{"d_shared_expert": 64, "balance_loss": 0.0107, "balance_bias": false, "norm": "rmsnorm", "tie_word_embeddings": false, "learning_rate": 0.00546, "max_steps": 8310}
Below are experts of layer 3 (counted from 0) of a mixture-of-experts language model. Rows are named router (the router's row for the expert), gate (a neuron's input weights, with its number), up (a neuron's input weights, with its number) and show model dimensions 0-127. Each number is 128 + 24 x the weight over its row's rms, rounded and kept within 0 to 255.
Before each expert's rows: a language model's description of what the expert responds to. This comes from a sample of Wikipedia text that the model never trained on.

# expert 38
Semicolon and pipe-letter tokens. Semicolons in racing or tennis listings and pipe-plus-capital tokens starting table cells, like | M, | R, ; B-EL, | W.
router [120 135 137 131  99 202 121 132 164  97 130 133 159 126 154 195 110 138 158 146 195 140 124  72 138 108 129 124 114 126 109 103 120 107 124  79 131 139 118 197 118  70  97 141 116 149  77 137 159 117 140 136 138 137 143 153 130 133 151 109 148 134 134 134 145  92 159  99 131 116 128 122 125 146 128  88 156 122 116 150 138 107 105  79 112 131 120 125 121 107 163 167 137  87 120 131 117 138 175 123 114 145 159 136 137 108 120 104 111 120 110 148 143 107 121 130 112 124  94 137 114 129 129 161 101 134 112  87]
gate2 [ 99 115 103 115 157 123 157  84 136 136 121 112 110 120 138 141 105 138 116 151 127 115 153  89 103 120 131  96 117 112  79 152 149 148 149 106 116 119 113 168  86 149  98 135 155 120 114 129 112 165 164 150 174 130 120 177 153 118 124 122 168 151 148  96 165  98 112 143 134 136 101 167 123  92 120 124 146  79 155 156 138 150  94 120 114 137  88 142 128 136 132 153 101 110 127 114 100 164 118 133 106 141 152 120 115 141 132 112 116 165 187 115  86 192 163 120  97 113 134  85 142 135 154 117 132 133 114 158]
up2 [125 139 131 132 109 163 148 149 111 138 143 109 110 168 134 186 163 129 123 130 154 127  99 133 155 121 122 121 119 142 125  96  93 124 135  91 140 124 142 125 139 144 107 142 147 107 142 149 113 121 106 127 116 107 124  95  80 157 122 125 110 128 134 146 106 102 148  70 146 138 134 128  82 129 146 149  65 129 135 155  73 163 157 156 115 114 169  89 117 128 131 106  99 131 153 142 143 171 195 152 143 108  60 107 141 100 117 112 110 131 140 141 137 139  96 162  95 137 106 113 126 118  98 107 123 130 139  75]
gate3 [134 131 137 107 119 163 118 136  99 116 169 122 157 185 119 174  85 164 143 177 178 117 124 130 109 112 135 143 169 132 131 116 147 121 166 108 176 155 132 115 165 118 124 151 120 111 110  89 116  96 115 103 135 126 112 156 144 146 176 128 176 133 192 152 140 106 139 110 116 133 128 112 119 149 124 109 154 175 145 121 115 104 127 136 103 128 124 134 131 146 134 116 139 111 129 114 115 147 153 141 107 164  95 120  74 106 107 125 105 132 116 141 144 145 140  82 126 103 100  59 160 112 118 156 147 142 136 144]
up3 [115 134 126 127 122 150 130 163  90 119 122 144 116  93  89 134 161 114 135 140  99 122 138 116 155 102 111 152 132 145 171 147 145 125  69 114 143 152 143 135 147 129 123 138 102 109 132 169  91 142 136 112 163  72 128 165 121 167 144  86 100  96 167 131 135 123  95 131 116  87  86 136  97  74 126 164 128 173 158 132  97 163  92 100 135 125 109 135 122 141 153 128 134  98 122 107  96  73 133 134 137 111 116 134  77 154 115 144 136 149 130  82 137 110 115 155 125 133 128 113 128  93 162 114 165 111 129 143]
gate4 [101 167 138 150 110 175 142 127 120 111 162 131 139 149 150 125 137 114 108 147 148 128 105 128 123 139 138 177 134 163 137  81 156 118 110 110 119 141 118 155 145 146 107 104 109 119  89 103 154 114 107 119 118  97 103  99 120 124 143  96 187 116 114 104 136 102 151 102 121 141 132 117  73 101 178 170 122  90  78 126 117 118 116 151 100 147 110 139 151 109 111 155 113 151 132 133 116 160 146  93 164 139 187 116 129  90 134 175 164 117 122 152 129 157 130 115 150 124 150 157  94 115 106 131 126 131 126 186]
up4 [119 150 125 156 126 129 183 148  91 112 133 145 133 105 146 133 113 109 158 158  84 100  88 151 105 122  77  94 103 150 134 117 154 127 118 134 113 106 117 151 156 135 113 112 131 137 152 121 129 161 173 136 113 106 109  86 126 146 121 114  85  88 129 136 158  62 143 109 123 140 158 138 105  57 160 131 133 132 126 108  95 150 153 132 112 148 133 130 122 105 145  83 111 120 136 108 119 110 139 144 180 127 125 134 113  67 162 176 138 145 131 122 129 119 160  78 124 132 161 144 135 149 153 152 133 135 138 125]
gate5 [140 109  88 127 141 125 158 135 115  89 137  94  75 163 126 153 126 128 125 144 114 112  96 131 122 131 137  81 111  83 123  86 147 132 141 160 141 141  92 101  87 134 160 148 127 122 140 123 131 145 117 151 144 151 169 184 133 149  95 102 132 119 156 121 153 142 126 130  96  84  65 140 123  98 114 116 118 162  97 105 126  86 144 118 141 129 139 138 151 136 140 103 123 128 148 150 146 117 162  98  98 136 125 149  83 136 187 101 114 124  87 135 114 102 123 163  97 125 111  89 116 117 120 152 110 135  81 105]
up5 [142 118 128 127 130 121 129 121 119 113 141 174 146  84 150  71  82 150 128 137 137 133 125 133  98 134 136 121 143 136 107 128 110  58 148 135 149 116 118 116 147 137 149 129 117  91 129  81 133  97 155 140 148 111 108 101 121 169 113 121  97 127 102 141 134  67  83 131  88 185 145 111 115 158 135 126 147  80  90  91 105 147  89 119 140 121 136 149 176 109 164 123 133 134 135 125 139 128 117 147  89 139 121 140 140 103  95 125 101 140 122 104 119 112 141 136 166 149 147 146  85 158 168 121 121 164 101  95]
gate6 [ 99 165 156 109 158 149 108 166 110 109 121 113 131 125 138 176 150 126 148 122 106 127 103  86 111 148 165 117 122 126 126 133 127 143 166 132 121 172 122 137 161 146  86 168 128 121  99 159 126 167 140 161 129 112 173 136 111 121 126 124 139 119 128 146 141 194 137 106 145 153 127  69 150  96 137 130 111  80 167  85 133 122 170 131 139 111 150 139 104 123 109 145 140 132 125 138 136 141 139 128 141 111  99 184 139 102 109 106 122 133 147 142 140 106 120 140 151 119  82 136 172  80  99 173 140 111 152 161]
up6 [163 145 107 137 144 162 129  64 176 132 157  79 139 151 128 140 129  94 144 143 146 103 172 164  95 127  90  90 132 123 146 141 119 132  98 134 139 102 171 110 133 131 154  87 119 159 158 120 122 137 117 135 121  77 125 125 127 137 144 112 133 102 108  91 123 135 102 128 102 105  99 171 144 138 173 131 159 149 116 140 102 114 101 103 142 136 130 131 129 105 130 150 140 145 135 127 107 147 133 119  95  88 107 104 117 152 139 180 130 134 161 102 113 113 144 152  86 146 167 159  97 168 151 128 167 144  86 122]
gate7 [101 122 128 135 145 142 125  87 138 124 119  98 103 106 128 143 151 118 138 108 116 131 145 132 129 148 115 147  86 138 164 151 111 132 122 111 135 140 123 165  79 132 125 106 159 120  94 180 145 139 128 118 142  75 155 138 142 117 157 143 122  73 105 138 166 106 134 136 150  85 158 121  96 189  79 144  85  86 136 128 135 111 126 157 112 168  94 144 135 153 105  84 102  91 156 113 164 136 132 163 139 156 129 122 108 135 140 120 101  95 143  87 153  98 130 129 164 137 126 138  91 149 118 132 108 154  91 112]
up7 [117 112 154 127 114 125 112  87 122 116 134 167 113 129 141 139 169 105  70 108 164 137 130 126 109 123 133 177 153 126  80 134 152 154 127  74 116 129 133 132 148 128 121 113 148 165 126 110 105 138 111 104 115 136 168  98 141 123 135  94 151 125 141  96 137 121 113 132 130 148 168 119 140 126 180 142 147 101 138 162 117 107 140 122 140  94 173 140  99  87 119 190 159 159 105 161 127 133 116 130 104  97 154 116 115 134 139 167 133 160 100  92 123 135 122  87 150 111 164 137 166 128 180 118 141 152 125 173]
gate8 [117 131 113 113 140 115 120 145 158  88 108 119 116 146 171 106 119 129 153  87 148 133 141  71 147 122  98 123 139 147 118  84 136  98  93 145 124  93 104 100 110 120 137 140 124 122 126 139 157 137 128 137 111 110 121 142 142 111  96 139 176 122 119 155 135 183 169 121 135 181 103 113 138 156 126 100 108 190 126  92 130 111 168  67 131 119 131 149 152 132 128 148 125 145 145 130 122 121 159 112  83 112 120  73  94 113 129  96 148 103 134 135 140 159 118 173 130 105 125 148 135 157  85  97 161 142 128  89]
up8 [103 154 127 130 113  50 175 151 131 116 133  83 133 152 109 118 142  71 147 143 153 195 160 135  74 111 125 125 109  86 116 135 131 134 112 112 132  81 132 120 146 146 143 154 173 128 130 122 146 145  96 108 122 124  88 137 134 151 114 148 115 112 113 117 115 124 133 134 103 118 134  97 135 182 161 145  82  98 152 127 118 123 140 128 120 145 113 152 127 140 107 134 102 148 171 160 118 110  93 158 157 126 160 177 173 112 140 125 113 106 143 131 114 121 151 132 147 165 103 133 154 154 130 113 144 117 159 116]
gate9 [127 152 118 127 138 149  64 114 149 171 174 111 119  67 173 136 109 142 118 119 153 147 136 110  85 147 121 122 125 165 137 129  99 128 125 107 128 130 103 151 133 149  72  98 138 146 104 118 124 121 141 148 150 101 134 103 138 165 153 100 110 156 153 127 128 104 122 110 124 127  94 102 122  85  99 156 171 150 106 153 163 139  99 111 165 134 179 150 124 128 115 166  99 106 138 124 100 119 108 130  93 125 175 124 169  99  89  94 148  98 131 132 149 110 132 125 149 129 117 115 102 131 116 126 110 123 144  76]
up9 [134 109 142 130 167 140  88 123 134 132 146 143 150 101 109 103 120 101 120 132 135 126 127  95  75 121 128 120 153 127 159 105 140 147 123 136  96 147 177 120 148 143  48 149 110 133 121 143 111 161 134 124 129 152 145 114 121 124 181 139 161 147 122 160  93 113 155 102 138 107 109 107 175  99 159 155 152 116  90 131 100 119 168 155 126  84 119 154 113 119 171 160 116 149 131 142 113 120 129 150 141  95 136 137 109 157  82 123 129  67 145 102 102 116 129 117 149 109 149 120 160 141 123 138 162 152 179 150]
gate10 [113 140  77 111 150 143  78 166 141 137 121 166 128  79 149 154 104 125 143 131 144 102 131  67 101 100 123 105 128 145 101 106 140 115 132 143 177 129 127 136 141 138  94 132 150 117 120 136 123 143 113 113 134 141 150  84 165 100 149  77 105 122 117 136 120 133 121 127  86 137 166 160 145 117  77 135  82 141 134 154 109 151 143  92 103 181 100 111 130 128 111 159 125 106 118 137 139 107 164 149 135 127 131 137 138 143 116  76 126 160 160 171 134 182 139  87 108 148 105 115 138 105  95 129 123 138 137 129]
up10 [107  90 139 105 126 129 121 144 153 126  99 135 155 135 169 118 116 178 135 142  85 125 138  95 137  89 131 105 119 163 112 101  82  86  99 170 135  80 131 164 138 155 127 142 147  90 130 133  68 130 136 158 124 109 148 146 163 108 103 123 124 159 115 137 128 109 110 113 130 125 146 144 114 111 106 114 120 103 109  96 126 134 183  76 144 146 158 114 113 120 132 143 114 147 120 129 114 131 128 104 118  86 112  64 143 136  98  80 143 148 143 132 113 145 151 128 124  92 167 108  82 103  95 128 152 146 117 153]
gate11 [126 111 121 131 150 150 132 121 116 151 165 166 102 145 116 118 134 139  90  87 156 140 129 135 129 153 109 112  67 164 152 118 101  74 160  86 105  91 131  98 123 156 122 120 141 133 145 123 185 142 123 153 184 138 141 123 132 112 110 159 132 129 142 117 125 100 139 134 152 114 115 161 148 119 133  88 142  93 143  88  94 144 153 148 131 102  71 156  82 112 153 129 142 117 147 127 109 134 123 150 109 118 164 142  94  84 107 165 124  74 121 135 120 125 165 110 146 162 132 125 163 131  98 117 140 116 129 104]
up11 [125 141 127 119 122  72 119 159 126 164 137 103 120 134 141 124 128 118 130 157 103 101 176 113  87 119 163 108 155 102 117 128 152 141 127 145  97 143 141 140 176 142 172  79 165 104 150  92 118 117 148  95 121 117 140 117 141  97 143  95 132 128 132 128 130  52 141 149  99 130  85 173 121 142 123 127 112 138 161 121 178 138 113 152 135 136  99 165 107 150  67 132 109 133  99 112 144 128 135 143 147 131 166 136 138 151 144 131 108 114 148 125 148 156 181 132 124 105 139  90 138 117 128 125 102 175 155 145]
gate12 [123 160 132 155 113 156 160 100 163 119 113  90 142 122 140 145 138 147 154 135 147 133 144 135 145 133 163 108  92 122 153 117 144 144 143 126 148 157 127 149 140  93  97 105 135 130 103 167  89 146 125 129 105 115 115 132 156 145 132 177 144 110 123 114 159 139 104  98  95  99 162  86  74 137  64 107 131  87  92 138 173 105  86 133 146 154 131 138  87 134 107 143 147 138 124  97 154 143 132 136 122 175 144 111 106 152 106 144 134  96 140 171 155 126 123 162  83 103 129  90  81 120 123 126 104 145 115 123]
up12 [ 88 121  89 127 102  84 136 116 133 113 175 130 118 172 100  98 107 124  95  94 149 108 139 110 126 151 142 129 122 129 133 137 119 145 124 147 163 142 118 118 121 153 137 135 102  75 132 109 139 149 127  93 167 133 116 110 146 110 111  98 148 146 118 106 109 136 108 181 136 170 137 143 126 152 151 130 134  85 144 147 116 147 155 151 134 132 123 100 118  66 132 126 179 166 124 124 111 106 151 132 122  83 112 142 171  92 106  74 153 131 151 129 117 157 118 160 170 123  76  95 168 150 135 138 117 105 147 141]
gate13 [129 165 100 128 136 159 110 139 148 113 118 158 105 141 123 149 164 152  94  93 124 142 125 153 123  92 100 165 147 132 150 159 116 123 113  84 182 103 110 144 143  83 125 135  98 117 105 114 156 163 142 121 190 119 100 120 138 133 118  79 152 142 139 113 162 107 120 128 159 159 104  85 158  99 123 128 137 117 137 132 116 137 124 159 138  98 131 125 143 104 159 143 140  77 123  97 117 148 146 120 130 110 147  97 129 126  57 138 145 145 123 142  68 123 147 142 151 144 101 132 145 122 174 143 136  97 109  91]
up13 [136 105 137 136 107 124 121 150 137 148 155  75 140  96 123 152  76 150 140 150 100 111 110 159 135 145 111 156 133 129 112 113 145 129  85 164 102 153 161 134 137 159 146 117 157 123 166 124 105  97 199 110 110 126 115 132  91 149 117 111  97  90 139 118  85  70 140 145 145 129 147 136 111 135 137 123 124  97 101 143 139 122 121  86 122 145 120 118  72  86 120 123 160 114  81 137 148 136 101 141 150 162 111 176 127 126 180 109 113 132 102 157 143 166 124 130 113 130 140 106 127 151  80 114 126 133 136 146]
gate14 [179 119 112 136 135 139 152 116 129 106 119 105 153 125 135 105 121 139 132 170 126 161 150  85 121 111 126 107 145 116 152 109 107  73 171 129 112 140  95 136 131 131 148 123 132 140 128 146 149 102 113 161 161 143  84 154 137 156 160 150 119 106 128 118 133  91  84 124 145 132 117  83 121 162 104 162  96 110  94  84 123 141 168 111 128 118 139 139  97 145 138  82 123 116 144 129 107 144 124 159 124 145 120 100 106 138  91 112 105 151 176 100 128  86 116  99 127  80  99 158  99 152 182 126 125 170 116  95]
up14 [161  92 147 115 106 193 163 172 110 112 122 142 172 121 121 166 124 113 164 139 136 156 140 132 156  83 111 116 164 105 139 114 119  93 132 112 146 119 137 178 142 131 148 108 120 164 149 134 143 149  95 160 142 105 136 122 154 130 138 144  97 145 111 125 109 122 123 126 119 147 115 135 133 174 118  93 118 121  93 127 131 144 158 103 112 117  98 128 111 124 162 107 115  88 117 125 101 117  90 128 161  73 120 124 144 174 167 179  73 157 134 111 104 110 101 153 109 106 150 145 125 102  98 157 124 149 139 136]
gate15 [119 159 163 117 106 102 137 127 155 146 116  66 136 137 147 134 200 135 148 113 121 112 126 104  99 187 118  95 118 108 180 134 133 142 148 133 107 104  65 146 115 148 122 146 122 147 135 131 132 123  85 113 131 117 182 160 115 123 137 131 166 128 160 162 142 117 103 120  92  84 104 134 105 131 113 109  98 105 133 120 100 163 145 120 117 134 144 138 143 123 151 109 168 127 137 127 136 115 139 128 111 161 131 165 117 113 101 174 132 104 141 107 125 106 171 159 124 139  96 124 141 143 155 160 115 140 184  99]
up15 [115 136 148 162 118  78 128 124 146 153 147 132 169 140 164 156 124 103 101 157 131 105 129 136 138 140 135 152 120 122 122 123 115 115  79 134 160 106 178 167 115 125 129  90 131  79 122  91 141 146 118 152 127 151 158  41 154 105 125 131 142  88 112 118 126 140 117 140 139 160 160 157 128 109 129 106 167 100 119 135 124  97 125 133 133  98 103 146 130  93 124 131 134 150 129 123 115  94 139 131 124 128  91  89 128 126 143 115 122 113 150 121 193 176 130 123 112 144 172 123 133 161 145  92  94 169 100 102]
gate16 [123  99 114 113 154 162 158 106 128 116 103 193 147 117 153 114 109 163 125  93 137 141 149 143  98  95 146 114 137 135 141 150  95 126 161 129 143 135 131 105 145 179 126 108 110 143 122 103 136 146 147 128 136 103 107 169  95  95 153 135  93 126 117 132  80 126 153 130  75 111 120 127 144 146 110 109 123 100 106 107 104 112 138  74 138 118 101 172 129 120 106 120 167 148  77 137 137 103 157 149 130 136 142 167 144  97 146  69 116 122 122  93  93 113 121  81 160 161 111 158 147 113 140 141  98 107 121 126]
up16 [140 109 154 122 108 110 146 135 130 122 124 101  86 121  95 117 146 127 175 120 102 134 174 149 121 146  90 141 160 149 158 122 152 168 127 145 110 108  93 170 120 115 129 105  93 135 126 176 129 128 128 157 129 153 125 181 161 152 115 103 167 116 115 157 163  98 131 137  85 107 135 107 166 117  90 118 124 137 127  85 113 170 124 138  94  70 127 137 130 155 131 127 102 108 145 118 137 105 133 140 136  91 120 124 126 146  93 130  92 160 117 125 141 121  87 184  85 114 103 151 154 143 135 142 176 138 140 148]
gate17 [119 125 130 117 107 135 126 108 127  72 150 178 127 184 122  99  64 125 133  97 123  98 125  77 157 142 145 122 116 132 131 114 142 142 147 144 107 134  99  64 128 131 164 144 103 116 115 146 103 135 183 141 144 123 138 139 136 153 124 107 148 124 128 134 131 128 131 121 187 125  71 122 123 122 155  84 145 147 113 123 160 140 151 113  86 116 135 117 125 109 150 118 130 138 153 160 133 117 199  92 116 149 126 112 106  78 131 134 110 124 120 122 151 126 113 142 111 142 135  83 115 157 115 140 120 169  87 104]
up17 [108 132 156 131 161 144 120 128 111 185 141 115 118 113 102 130 144 122 103 135 134 125 130 140 112 139 107  87 138 156 141 141  87 158 141 101 113 112 125 156 151 120  58 126 135 136 128 116 107 130  99 132  96  82  98 165 158 133 158 147  63  87 146  95 143 112 134 117 128 116 153 122 132 138 130  97 143  51 138 123 109 121 115 114  96 124 107 110 102 108  83 150 160 108 114 165 169 146 122 126 156 134 163 110 163 186  93 108 139 139 134 142 137 152 138 110 132 127 152 122 121 112 147  94 131  85 138 136]
gate18 [152 137 132 176 104  88 154  95 130 153 186 116  83 135 160 134 150 127 104 106 141 112 127 116 173 132 159  97 131 157 129 113 129 137 154 114 136 101 122 128 130  87  85  99 170 118 129 115 115 132 154 113 172 150 128 106 165  98 124 122  69 153 154 113 135 122 131 158 107 151 123 158 145 162 105 106 135 114 131 132 139 156 126 103 135 104 149 106  90 132 126  71 127 138 116 105 151  94 118 107 124 114 106 143 171 116 125 132 102 134 106 133 123 146 137 144  76 121 177  67 145 104 105 114 120 128  95 132]
up18 [133 122 119 129 118 128 170  97 140 159 164 173 114 166 135 106 129  98 130 113 171 110 122 151 125 182 118 109 116 158 106 144  91 144 123  95 140 133 140 160  94 121 129 137 185 154 128 150 101 150 130 114 184 137  97 114 160  79  89 145 142  74 135 107 156  87 149 149 145 106 122 150 141 128 127 108 137 106 112 150 111 143  89 109  86 135 121 103  85  92  89 106 127 131 139 127 114 151 121 168 110 145 104 110 109 129 100 127 160 109 125 130 101 167 129 124 146 156 162 105 135 107 146 137 120 104  98 139]
gate19 [107  83 115 132 134 120 125 146 129 108 103 120 164 136 134 121 100 124 175 103 135 152 142 109 150  88 113 154 133 101 124  78 121 115 152 108 158 129 122 189 117 134 112 166 142  70 136 142 127 127  97 158 127  92 138 151 159 152 116 128 124 144 140 127 164 102 117 172 108 101 120 128 122  94 130 146 100 114 130 156 107 122  59 144 159 153  56  89 107  94 165 156 131 131 112 147 128 124 151 107 128 119 153 130 108 108 134 103 109 126 145 144  98 145 153 148 155 152 125 130 159 118 150 167 139 129 170 108]
up19 [112 128 116 153 107 100 101 129 182 132 108 119 158 111 152 128 139 115 105 134 150  82 148 133 156 168 119 112 114 169 147 191 128 166  94 124 111 104 138  73 132 118 101 111 170 147 121 116 128 122 124 113 119 151 118 147 118 121 156 171 105 117 125  89 127 114 148 149 132 127 138 148 138 166  95 111 133 137 117 149 113 118  86  93 141 140 108 146 149 117  41 121  89 132 157 156 112  90 110 160  97 141 116 125 125 130 131 176 142 145 149 142 129 178 141 125 106 140 120 113 106 116 103 138 108 147  84 126]
gate20 [142 187 106 102 121 163 139  92 135  82 118  75 148 158 131 155  91 167 106 125 141 144 112 114 112  90 143 142 127 142 127 148 154 117 132 115 124 151 132 153 110 150 141  88 130 108 100 132 130  96 151 132 123 140 119 115 155 137 148 117  98 136 129 105 127  97 149 128 133 145 112 151 110 157 111  98 103 120 156 132 124 105  58 115 193 121 104 147  89  76 138 119 125  94 123 118 154 127 121 156  76 154 174 147 102  92 138 136 126 117 154 118 132 121 136 130 127 110 169 182 135 137 135 134 106 121 156 169]
up20 [140 123 162 156 132 121 106 151 119 163 121 138 147 117 144 139 158 143 109  74 146 163 141 118 143 113 147  91 139  96 148 130 123 101 117 161 172  78 145 121 147  86 111 147 117 109 193 105 144 130 100 127 173  98 127 137 121 131 141 148 114  81 131 149 112 145  98 150 110 119 118 120  68 142 125 152 114 106 131 110  97 159 133 130  69 136 129 148 123 126 134 120 109 158 135 165 105 150 131 113 106 122  89  58 138 146 141 137 169 121  94 163 134 129 120 108 160 156 145 109 154 121 114 113  87 131 122 108]
gate21 [126 113 136  91 112 134 127  95 123 123 133 116 101 158 106 115 127 146 129 139 142 120 132  97 146  97 110 124 116 134  84 111 151 135 148 133 136 114 159 127 149  82 136 135 119 125  81 150 107 158 168 105 120 151 120  96 137  90 154 121 156  99 145  97 173 151 114  99 141 140  98 110 142 113 160 118 114 109 117 126 169 162 102 124  93 176  91 113  96 106 149 118 111  90 135 142 126 147 146 170  75 139 150 119  70  96 149 164 140 138 125 205 135 135 118 136 153 117 164 140 132 141 153 163 107 154 143 148]
up21 [114  64 110 123 148 162 119 132 113 131 141 127 121 118 142 136 124 113 122  86 126 141 126 112 176 194 145 102 145 151 138 121 122 159 159 141 142  60 169  65 139 136 133 108 104 117 124 120 146 121 106 129  91  70 138 133 124 122 115 129 141 135 135 161 106 141 105 142 135 163 148 128 119 138 109 141 140 142 104 149 105 164 168 107 157 124 132 144 130 121  82 105 134 153  81 128 148 112 122 138 123 113 153 132 156 141 156 132 156  94 124 156 155 152  61 122 128 172 117 134 135 146  97 100 129  80 134 116]
gate22 [174 179 124 169 122 136  99 108 118 121 105  98 124 123 152 138 116 141 163 165 115 127 139  87  85 106 123 135 129 164 132 136 136  87 113 114 164  85 104 126 147 125 101 108 102 129  83 199 176 158 140 127 118 121 121  92  89 146 136 144 147 116 162  90 158  95 145  94 114 111 140 120 107 115 149 117 144 123 119 156 100 141 140 116 140 138 103 132 120 141 132 138 144 125 127 162  93 106 148 163 114 143 159 124 137 147 140 178 106 127  83 144 143 144  87 112  73 128 139 150 118 128 120 142 123 163 165 124]
up22 [100 112 154  99 153 100 167 141 142 169 143 149 122 158 112  96 138  97  96  92 137 151 142 162 168 164 144 117 130 115 109 134 139 149 168 131 144 131 125  75 133 134 138 122 128 150 190  83  82 124 117 104 125 153 132 157 108 130 137 119 122  96 119 120 130 144 140 160 167 148 147 116 100 112 102 159 147 161 140  79 132 101  97 119 102  82 111 118 136 139 116 104 159 169 136  99 131 117 126  99 127 125 114 149 115 108  96 100 162 146 128 115 135 115 125  73 132 120 122 117 204 126 160 130 139 141 117 143]
gate23 [122 161  95 155 109  73 128  93 134 144 139 117 141 109 133 142 109 152 113 179 146  98  97 125  94 155 124 122 123 172 138 121 127 168 119 111 111 123 103 184 111 104 119  73 150 162 121 123 101 170 138 107 185 112 127 151 129 142 133 100  99 105 149 117  77 125 141 150 147 147 131 144 112 116 121 142 138 140 169 150 120 137 163  84 115 163 148 131 110  96 148 129 109 132 114 143 168 124 147 153 107 149  98 120 162 127 103  91 110  87 108  98 111 161 152 115 165 117 130 125 120 117 162 152 138 127  93 109]
up23 [148 144 119 140 125 166 122 135 134 128 124  83 169 138  98 124 129  85 110 109 102  86  89 133 153 129  71 143 135 127 130  92 103 147 117 196 104 113 118 145  95 167 134 103 152 113  90 128 110 126 129 146 114 109 125 162 134 116 129 110 144 133 133 164 121 119 103 127 145  85 156  98 154 161 140 130 139 120 128 129  96 115 190 148 131 185 146 139 101 145 122 102 158 137 130 101 167 167 122 122 106 140 137 127 130 165 146  94 129  72 131  98 110 124 125 166  95 103 129 112 101 145  94 122 106 101 112 114]
gate24 [132  91 150 117 115 115 141 146 138 122  84  95 115  77 121 157 110  95 125  81 142 131 133 129 148 120 104 129 140 136 140 180 135 173 124 142 170 117 130 144  96 113 141 113  73  92 121 122 125 156 149  74  90 130 152 126 140 166 120 125 106 134 145 127 143  93 170 122 135 159 134 106 131 104 112 124  95 108 126 125 165 124 116 113 145 164 132 152  99 130 142 106  80 145 152 117 181 148 133 125 151 169 106 153 117 129  78  96 138 119 135 144 118 161 132  91 134 116 137 134 109 141 158 163 119 116  60 126]
up24 [109 115 144 146 139 135 139 123 125 166 129 104 154 111 120 163  91 158 175 139 131 104  94  79 142 116 106 120 100 129 136 125 109 141 137  62  74 142 132 153 120 129 160 113 125 120  94 118 121 127 130 108 138 103 104 133 129 123 124 127 151 154 154  94 113 123 137 133  98  99 134 152 139 136 103 100 142 121 103 137 124  90  63 118 140 115 114  92 165 116 155 187 130 116 101 111 150 163 182 140 158 146 110 135 157 161 127  89 166  92 149 110 165 141 125 126 154 139 116  84 109 134 137 122 115 147 128  78]
gate25 [ 91 142 134 137 124  88  90  99 132 139 114 149 126  84 110  79 138  83 153 114 138 135 139 135  84 142 110 127 161 131 110 127 119 158 160 101 123 107 165 131 121 117 126 128 129 120 125 151 117 133 144 117 155 151  94 153 137 119 134 104 109 105 151 165 108 116 147 122 118 121 112 156 106  99 127 120 101 151 140 150 140 122  80 192 141  89  95 164 151 124 127 143 123 115 120 139  88 118 115 138  89 121 177 122 116 110 129 138 140 198 147  88 109 111 171 101 118 141 145 115 160 143 193 120 110  93  87 126]
up25 [129 156 119 100 124  70 142  98 162 151 144 134 142  75 153 125 146 111 140 129 137 100 158 176  91 129 143 124 108  95 130 112 137 148 150  65  83 141 122 111 138 106 132  96 143 129 119 180 136  85  92  74 169 121 114 148 127 139 145  98 135 144 184 131 114 163 135 129 114  89 123 126 124 129 120 102 122 128 137 148 108 106 113 143 139 135 117  86 157 126 126 126 123 113 121 109 139 117 113 143 133 127 103 141 102 127 129 137 145 130 191 149 122 162 148 135 171 146 131 103 172 143 132 139 112  74 104 171]
gate26 [146 155 197 118 116 118  95 149 105 134 155  91 146 170 140 147 107 158 140 129 114 149 176 122 114 148 186 120 154 135 179 137  96  90 138 146 134 100  83 111 121 133 105 146 129 119 152 125 134  87 118 140 121 112 179 165 109 114 134 144 147 134  86 128 138 129 117 109 152 141 141 103 160 132 137 132 111 122  91 112 106 137 181  98  79 151 108 153  98 116 141  94 112 113 118 119 112  99 114  97  92 120 133  88 149 105 156 141 134 131 108 132 158 130  87 105 111 127 110 104 128 135 129 135 164 158  95 110]
up26 [102 125 110 133  85 116 142 122 131 132 133  73 124 109  99 107 163 137 124  90 106 130 163 166 189 121 159 130 113 138 135 136 150 126 173 102 128 154  99 160 135 121 134 142 131 153 132 131  85  51 120 118 136 123 135 155 150 139 114 143 125 144 114 119 155 134 144 149 150  88 116  83 119 141 120 140  94 199 119 147 115 112  88 144  87 139  84 157  98 142 109 140 153 175 115  94 110 128 106 117 129 153 110 155 106 152 141 146 135 145 111 110 131 132 150 130  81 150 161 112 152 119 142 104 152 127 148 131]
gate27 [103 123 147 140 134 137 118  97 125 131  90 112 163 144  97 132 135 114  98 135 151 136 156 107 162 120 132  93 140 101 102 113 125 151 158  98 151 117  72 127 140 134 129 132 171 188  99 133 135 119 126 113 140 133 104 145 147 158 167 116  89 142 135 137 160 166 126 125 117  80 136 105 135 170 131 117 143  86 116 152 149 153 150 154  91 104 127 121  65 170 120 132 130 125 103 143 133 178 119 183 122  97 134 168 104 132 128 118  74  98 113 137  98 101 157 152 150 143 127 128  93 142 151 135 123 112 154 132]
up27 [133 135 159 109 103 108 119 124 119 153 173 125 168 147 112 127 144 117 109 125 136 134 131 159 148 116 126 156 167 123 151 138 116 109 106  64 112 136 165 175 176 136 101 128  98  83 120 128 169  84 108 111 118 136 107 123 124  94  79 145 104 130 119 145 147 136 117  99 127 150 143  90 122 174 121 110 153 112  78 137 126 119 108 135 146 121 109 111 143 105 145 140 125 113  98 161  96 129 142  84 147  84  74 113 141 165 113 192 138 136 103  99 161 123 105 103 105 131 161 134 146 124 142 112 117 151 124 115]
gate28 [124 152 121 137 132 154 123 180 117 105 125 149 104 160 100 139 157 134 130 110 103 119 134 104 124  76 156 124 144 108 144  93 138 107 118 164 169  82 157 125 150  93 107 134 124 108 129 155 134 132 118 145 121 162  94 151 112 153 122  97 127 132 118 136 128  79 157 129 104 166 145 104 127 167 136 131 161 121 107 145 114  97 172 109 141 162  94 146  75 109 136 146 137 126 147 121  96 112 184 161 176 185  91 111 150 114 159 133 117  99 110 108 141 140 128 102 101 145 110 137 131 131 130 174 107 148 162 139]
up28 [ 94 131 146 168 103 184 137 140 123 102 146 173 148 128 146 140 130 131 118 144 131 129 132 144 149  71  95 157 156 130 198 135 122 117 135 122 122 130 130 158 153 154 130 127 146 112 129 153 166 115 128 153 136  93  91 145 114 111 109 121  99 128  98 165 131 103 174 146  92 115 170 105  58 175 141 151 134 119 108 137 129 122 128 138 134 111  96 178 131 151 139 141 139  98  74 133 140 138 154 145 127 111 120 118 118  88 156 116 124  91  98  94 100 102 115 144 109 123 144 113 120 131 145 116 101 161 104 104]